From a checkpoint of a small mixture-of-experts model trained on Wikipedia: 10 layers, 505M tokens.
Below are experts of layer 6 (counted from 0) of a mixture-of-experts language model. Rows are named router (the router's row for the expert) and show model dimensions 128-255. Each number is 500 + 25 x the weight over its row's rms, rounded and kept within 0 to 999. Numbers have three digits each.
After each expert's rows: "comes before" lists some tokens at least twice as common just after its tokens as in all text; "mostly gets" lists some tokens that are sent to it at least half of the time. This comes from a sample of Wikipedia text that the model never trained on. Tokens count by the router's weight.

# expert 50
router:458526491474510499527518515540512498515517505520523502480502490467499531531483478473502506474489502479527513519506467478521527487481486495550550475457460489540506487499472482483513498521497514518487475538546504507468489522545537509465459486476498526472497508491495515476470507499540496530499494498507530492465486526493468473483504493510495486483462508509547489529557491488541455503532
comes before: "and ", ", ", "of ", "or ", "but ", "which "
mostly gets: "\"), ", "\", ", "), ", "respectively", "floor ", "$ "

# expert 63
router:485512516495480494509492499518537489474516496473491509492491476501536493537511501493528478509525486500540504502510495477534499458508494482531481460509482497552498493485487515477463522488514515515499485557521487491498497486548521526472465438491503507466499528509533536445461492522496482557478486498519538541487496526490498474489504513498515486497494519445500512514537487510544477494527
comes before: "the ", "a ", "with ", "in ", "by ", "an "
mostly gets: "engaged ", "resulted ", "vessel ", "causing ", "buried ", "Species "

# expert 30
router:439492511522510483500514514508499506477515456496464500530493523475502517529511438503528476484503488459528515523486464470534508480520480524518506509470474498525496480472458515449464515494528502513511469512528470475468477510488558487479448489486501513497517540497526501449465534531508458541534490511497518530465492531511512477492487503492533476474506491486518517530519505522519455486505
comes before: ".", ",", "= ", "–", "\n", "°"
mostly gets: "UTC", "www", "Website", ");", "})", ";"

# expert 51
router:455508510508519518508486532511540495531530503480503519467495489472519522541484453500519503479513500484544502508474491469520537490513496521514515462465450485505492498457494515473498485480527512514486483501542497516462477493516534503475448492486486496522452489492533514464482514524507474565507491519511509545512512526471473463490503471499512476495502511491524523523548491497536445506515
comes before: "The ", "He ", "In ", "\n\n", "he ", ", "
mostly gets: "However", "\". ", ".\" ", "however", "\".", "respectively"

# expert 18
router:480525494513546494496512532519515505555522492461503512481501495471544504546482489479503485480515492467608490506507500452490528490509486520537516485432475515510492465469490472461474499511536522501489474542531499531500466514536521498506453483496479536481475540490527539464456495522520488532507513508513506523479487519501468426508510518507511498482487486504526534512510467505529468457462
comes before: "was ", "(", "| ", "and ", "is ", "had "
mostly gets: "she ", "he ", "they ", "He ", "who ", "She "

# expert 23
router:482544502487511522474520525541508469509521501492477504483508484486530511542469453448515490516505492469573487512508459461504528468501506528553527471498472504518504478481477488478472510482557521537500480522579495508490459498512530519518469457505507537506471524478517529450491513522536461551491504503476494538485483527500471471524513474467499502479505521488494512540500504489554471468460
comes before: "of ", "in ", "to ", "was ", "for ", "is "
mostly gets: "evidence ", "song ", "role ", "songs ", "presence ", "agreement "

# expert 2
router:474514489493508501503506530501508507552494443531483519455495475476516499539484456481520466485512500467522496491472461485513524479518497516521515496474476490533482494436469517472466521517529484512482462522498490518482477508512538487524464481489486524499507481472485521487459508578502477579516495485490482521481513536504488467493503502500516515509484510477507478515567503546502452495484
comes before: "- ", "\n", "\n\n", "===", "List ", "=="
mostly gets: "|---|---|", "|---|---|---|", ")===", "|---|---|---|---|", "\n    ", "===="

# expert 40
router:431486495517517512471520518491525483529528491485512481495524520474549516540514463474504496491509466458542499524482465473532520498493491532558510493482451501500505465480489485467490511464518489543510492509526471481492470479526531518486460508479493524513519501507508533452480518518488479542470486507522501502488496512491484475549521491490519460500493486515511501507535488497527482483480
comes before: "| ", "of ", "in ", "and ", "years ", "("
mostly gets: "five ", "three ", "four ", "million ", "six ", "seven "

# expert 10
router:432478512496517509525495506506516473531494487526497516476490511493523512540500460487485508468524486478552457474488499498514501480509484522533499477475472492496500494484503485472505516512537502505499467505486495525521477511508525497509489490505516540474494522483493510475445529542517498534551508490467483508491515537506472493510508486504516506492506486502518505526543501517530457488491
comes before: "| ", "===", "==", ": ", "= ", "Team "
mostly gets: "Apps ", "Rank ", "Gls", "Total ", "Loss ", "Pts "

# expert 28
router:433536509481549528487503540531534461535560500472494522442506526509475522538510456472519513498509507463520493506491486489519508455528524512496485486483455528515476483464497504461465487496518483511511474495534480504474464513516527472472457488507497501480480504484526521430470514523506467561484483489496506535510463518507455462497505465506532484515513490471510497521533509523543461490501
comes before: "the ", "201", "200", "199", "198", "202"
mostly gets: "In ", "in ", "Since ", "throughout ", "since ", "during "

# expert 1
router:488523488493535493499488512526525466489523465480488536478497484494501512534501485472519499482478477485565502502515481489525512486514502504539514480485475512506489462488478495455480533498534493558504481531532459501488476509504495466529452482470493526525484499492524516473468521530479488540485482489530500532487496514456436472512484468476493497484548490497505465551493479484559499464493
comes before: "by ", "to ", "a ", "in ", "as ", "been "
mostly gets: "been ", "remained ", "became ", "currently ", "previously ", "never "

# expert 22
router:476487524491520491521506508525507490531489464508485522455470500512500501562478487507501503495505490496530498490478499484538514496521484506549501469491459499519517494470492542482472502496509517528504451521525507507484483500562533515523445477517503506483489509507508530459481539542499469547509476483490490519491505559497477479486527493481528493468503483470497533521542518527508459503471
comes before: "\n", "| ", "- ", "\n\n", "253", "|---|---|---|---|---|---|"
mostly gets: "|---|---|---|---|", "|---|---|---|", "|---|---|---|---|---|---|", "|", "|---|---|", "|---|---|---|---|---|"

# expert 60
router:493507513502530489527527503527519503519508482508520523469472505477492502526479488502496507496555485480533478496492481490523525489519484538559510473484475506531539519481487464475494490508499528520525497556538493491486482506525531488494462508524486506511482511485550537466467492540492468563506504482493527533492475519498433461485489515474475481478471503492524531511532480500539475489497
comes before: "| ", " ", "1", "0 ", "2", "0"
mostly gets: "GF ", "Pts ", "TKO ", "Decision ", "–; ", "Submission "

# expert 21
router:462526506495530512521520521509504501518497475530488508479500501483522500540486480503503522469499480494522523527479491451505555485504478515523507485491472491517491477452477494458485509497530545507503439536520453506464481487515503513485455473505505553492517497488524545472435557535499468550513521504491478505475507560524498453498518501479499485513526471474519523545524512508521483494506
comes before: "| ", " ", "|", "Votes ", "; ", "Name "
mostly gets: "Votes ", "Candidate ", "±% ", "Pld ", "Title ", "Pts "

# expert 32
router:468506525489515489504495521523491477527540481477501475492500485485524524527489468488520505478507500480521505555488486453530540501521495535528503487467463492522518471464490527480493486515533528499507452528504462496464470516510526476515485446493481492518503515492501516468455531543538462527487505512479486519455478538501496478491474478457479502454520486472528501492567499509545497453475
comes before: "| ", "|", " ", "by", "Succeeded ", "% "
mostly gets: "Succeeded ", "Preceded ", "Nominated ", "sq ", "Notes ", "Won "

# expert 54
router:470540488501518491513483519497533479532519490469476503487525526477516529560501482453510515527512474448585496533495477492504534477506496567544513484484463493523500467498486491494476520499523518550475483508559499472514492489526531494493476476510499541470497524487523517410483524528500458525501507515507476532498474512475470460525533486497534503463535506492501497539534506504523486492481
comes before: "the ", "a ", "to ", "that ", "in ", "his "
mostly gets: "took ", "make ", "moved ", "gave ", "worked ", "provide "

# expert 25
router:444546517485518485509489558505519489519553504477487506463491517491486500530492503487522507504484477471522513523471446460511534477521472537552507482494435509508510477481469529480491513485531530499472499529566488487478470499514533532487455443503494542509488497499516521447488524536509462549511532492528533542533488532507469480504496468505488451464513488482494521515522493508524478501504
comes before: "The ", "In ", "the ", "It ", "He ", "that "
mostly gets: "because ", "called ", "\". ", ".\" ", "although ", "though "

# expert 41
router:432500517497517480497515521517513450530524462472509505477506488504480517508494494475489510470512460497533473530484472453520514486515506524518497462475471502527503461469487502457468490504509531505507477501517490495475484490519522500500470479495469522509461529479535530448463515529491472544509501476511487537483500540500478478480525481493516511478492484483534499513515517503509454496496
comes before: "0", "5", "4", "9", "8", "3"
mostly gets: "201", "198", "200", "202", "199", "196"

# expert 46
router:455548517487518493483524505494536486506550477488484518489485491479509494555482490505483514487512484481514497483512482485506516496529484526544500459474453506513521481480498486463455510524510520531480480540536475536477480491514543488509483490507472504505496512492509538438446479534510487542516500488497539552477498531512475482494500511458493488473493462506523484516528494547531483468502
comes before: "| ", "–", "0 ", " ", "1 ", "2 "
mostly gets: ")}, ", "Won ", "● ", "Decision ", "Eliminated ", "‍–‍"

# expert 0
router:479527519501484505478549537501500488537506483499484506443515499494508521551533485488489492481513504474508475533496471487516557492522505535523511485464469480516512468488486474423445484497503492509509480532522479490455469508530532488500468481522488530542508515499507534447461523545502481554509514485504535532506492554495471441506524489495503467502490495468514501511536515491548459516506
comes before: ". ", ", ", ".", "\" ", "later", "., "
mostly gets: "classification", "Street", "University", "School", "Company", "Festival"

# expert 34
router:468543511511512497495523513506501470548559479488493502484515507480513528562471479473523508474495515445519515519484484509505493512488496530521500500476464490509464492491457485472477498494515512536509451512563482494513455494512523477495449465493499499503492514476524512437453530547465457536494477479506485523504457515494466452537525491490513507491533492495489509537507502519534469483496
comes before: "the ", "a ", "to ", "his ", "its ", "their "
mostly gets: "On ", "During ", "during ", "due ", "According ", "along "

# expert 29
router:458529509496554483466495525497542488555556473505483500475511490472506510535478488488521492502485478456507496523469481509486525454508483527542515532465466496546489504500452518464486492505535513506525474525527477503527469483513549501522456481490508509498484470490511539445476512527492476542506488482505473513488470501477450450531506500509492483505517510512494507505509514517539474497497
comes before: "the ", "a ", "his ", "be ", "other ", "their "
mostly gets: "several ", "many ", "these ", "some ", "various ", "After "

# expert 36
router:446524525481510505492514522545527479536527487475494502444499508486518491527503480486519514476513480460526511524513471454494519492509486530538512496468476527502495448456493502488473497499541526490519481514553480522469475483551536495516446461490484520522468520498524519455474558556494471558488537473485512518512504525511475446491474496481478470496523530510546524504525488495536476500481
comes before: "and ", "which ", "but ", "in ", "who ", "with "
mostly gets: "\", ", "(", ",\" ", "Administration ", ", ", "\"), "

# expert 49
router:472529475505490502497541512496487484522504500517466541451485497514473497550511478499554528471506490467534529504467476499498529483534509525536517466493447526512487482483465521468491518506525496510504466514530490504478473498525536483512449469467485546466482520469496517452467508530542467526507536502523482519513466554493492493475504490477516457513504499484467508508496487527497464493496
comes before: "the ", "as ", "a ", "\\", "by ", "to "
mostly gets: "defined ", "example", "$ ", "{", "words ", "shown "

# expert 20
router:482511495498494508524523542548513489527506492493502499489484497470500484531485489489509517485485513477589456500514509493504520464513510524538536473459483502511479486478490522463467527482529542487476501537517482509506443511529521521522439473510473502488488516494540522470483495546496475536482497483519515526490487531514477441495496488506517505471494489492538553524531517520528478497502
comes before: "of ", "and ", "in ", "for ", "who ", "("
mostly gets: "Chief ", "Committee ", "Board ", "professor ", "Secretary ", "director "

# expert 38
router:452545494508527503503484517504515454535536497491474515442513511473505525536478488468507506493531520463520470528491460488513535476487503519505492497463427499521481489481485501499493492489507504539481486537549474501516462477513518509494467500495513488469473506492534540423456527514502459525499458506486517547485477544477457450531499499504510504469535486463488525501525513499532455502509
comes before: "the ", "his ", "a ", "her ", "their ", "him "
mostly gets: "against ", "joined ", "attended ", "behind ", "join ", "defeating "

# expert 57
router:483523490516531470518501498503523502516499486468477551456470523516530503499508504475460484516521484458551495491449502513515538496506483539515482479453445489501532487475511496488480456486501533564475491500506492504481467490544494531489464483472489546528478505477529510436468544542505493549508503508474496553496479540517471504514515498510518502479503504486519491528526483502506489463514
comes before: "to ", "| ", "from ", "into ", "in ", "with "
mostly gets: "moved ", "returned ", "went ", "transferred ", "return ", "Win "

# expert 17
router:476529505501535507495523524506516491532497485483485506480474489474483503538495467494500512472514470473523487506487475447526536496523475505549489482472468509505518485458510528460493530515511565503513494521536441505470451487517526509472446501507502518496505533491530510468442511532500482542501518494491523507449523522509464468511510486508485460493507527489500509524516479500547463489511
comes before: "| ", ". ", ") ", "} ", "; ", ": "
mostly gets: "etc", "Additionally", "TBA ", "nov ", "Plot", "Visa "

# expert 24
router:446527509516516507501519494533566475519503456530506497507496512491533484523499470500488507496530494481512505485517460478514514492530475492555500493493459474522508499473491501465456507516493529528478464513501487487451456473522524485500460501494474517514464488491529544483435529548509459556493484496495500530477499528497465469497535480507471487509505503495530503512561466523525494499484
comes before: "==", "===", "\n", "====", "\n\n", "201"
mostly gets: "=== ", "also", "See ", "Career", "===", "Background"

# expert 33
router:479510487505537513476505506499534459519556486491466493473482479500515519559490500470552503500496504470522491494520473492507516469500499520533506494475463499511467452477466503468507502499519514525509463525544474516500482483528540482514473479487513527509501501498502560445471508514502430544509497470490502516499486525485455455532497483484511499477531501505483484532495496491537456471510
comes before: "be ", "a ", "the ", "been ", "not ", "an "
mostly gets: "would ", "being ", "been ", "could ", "was ", "can "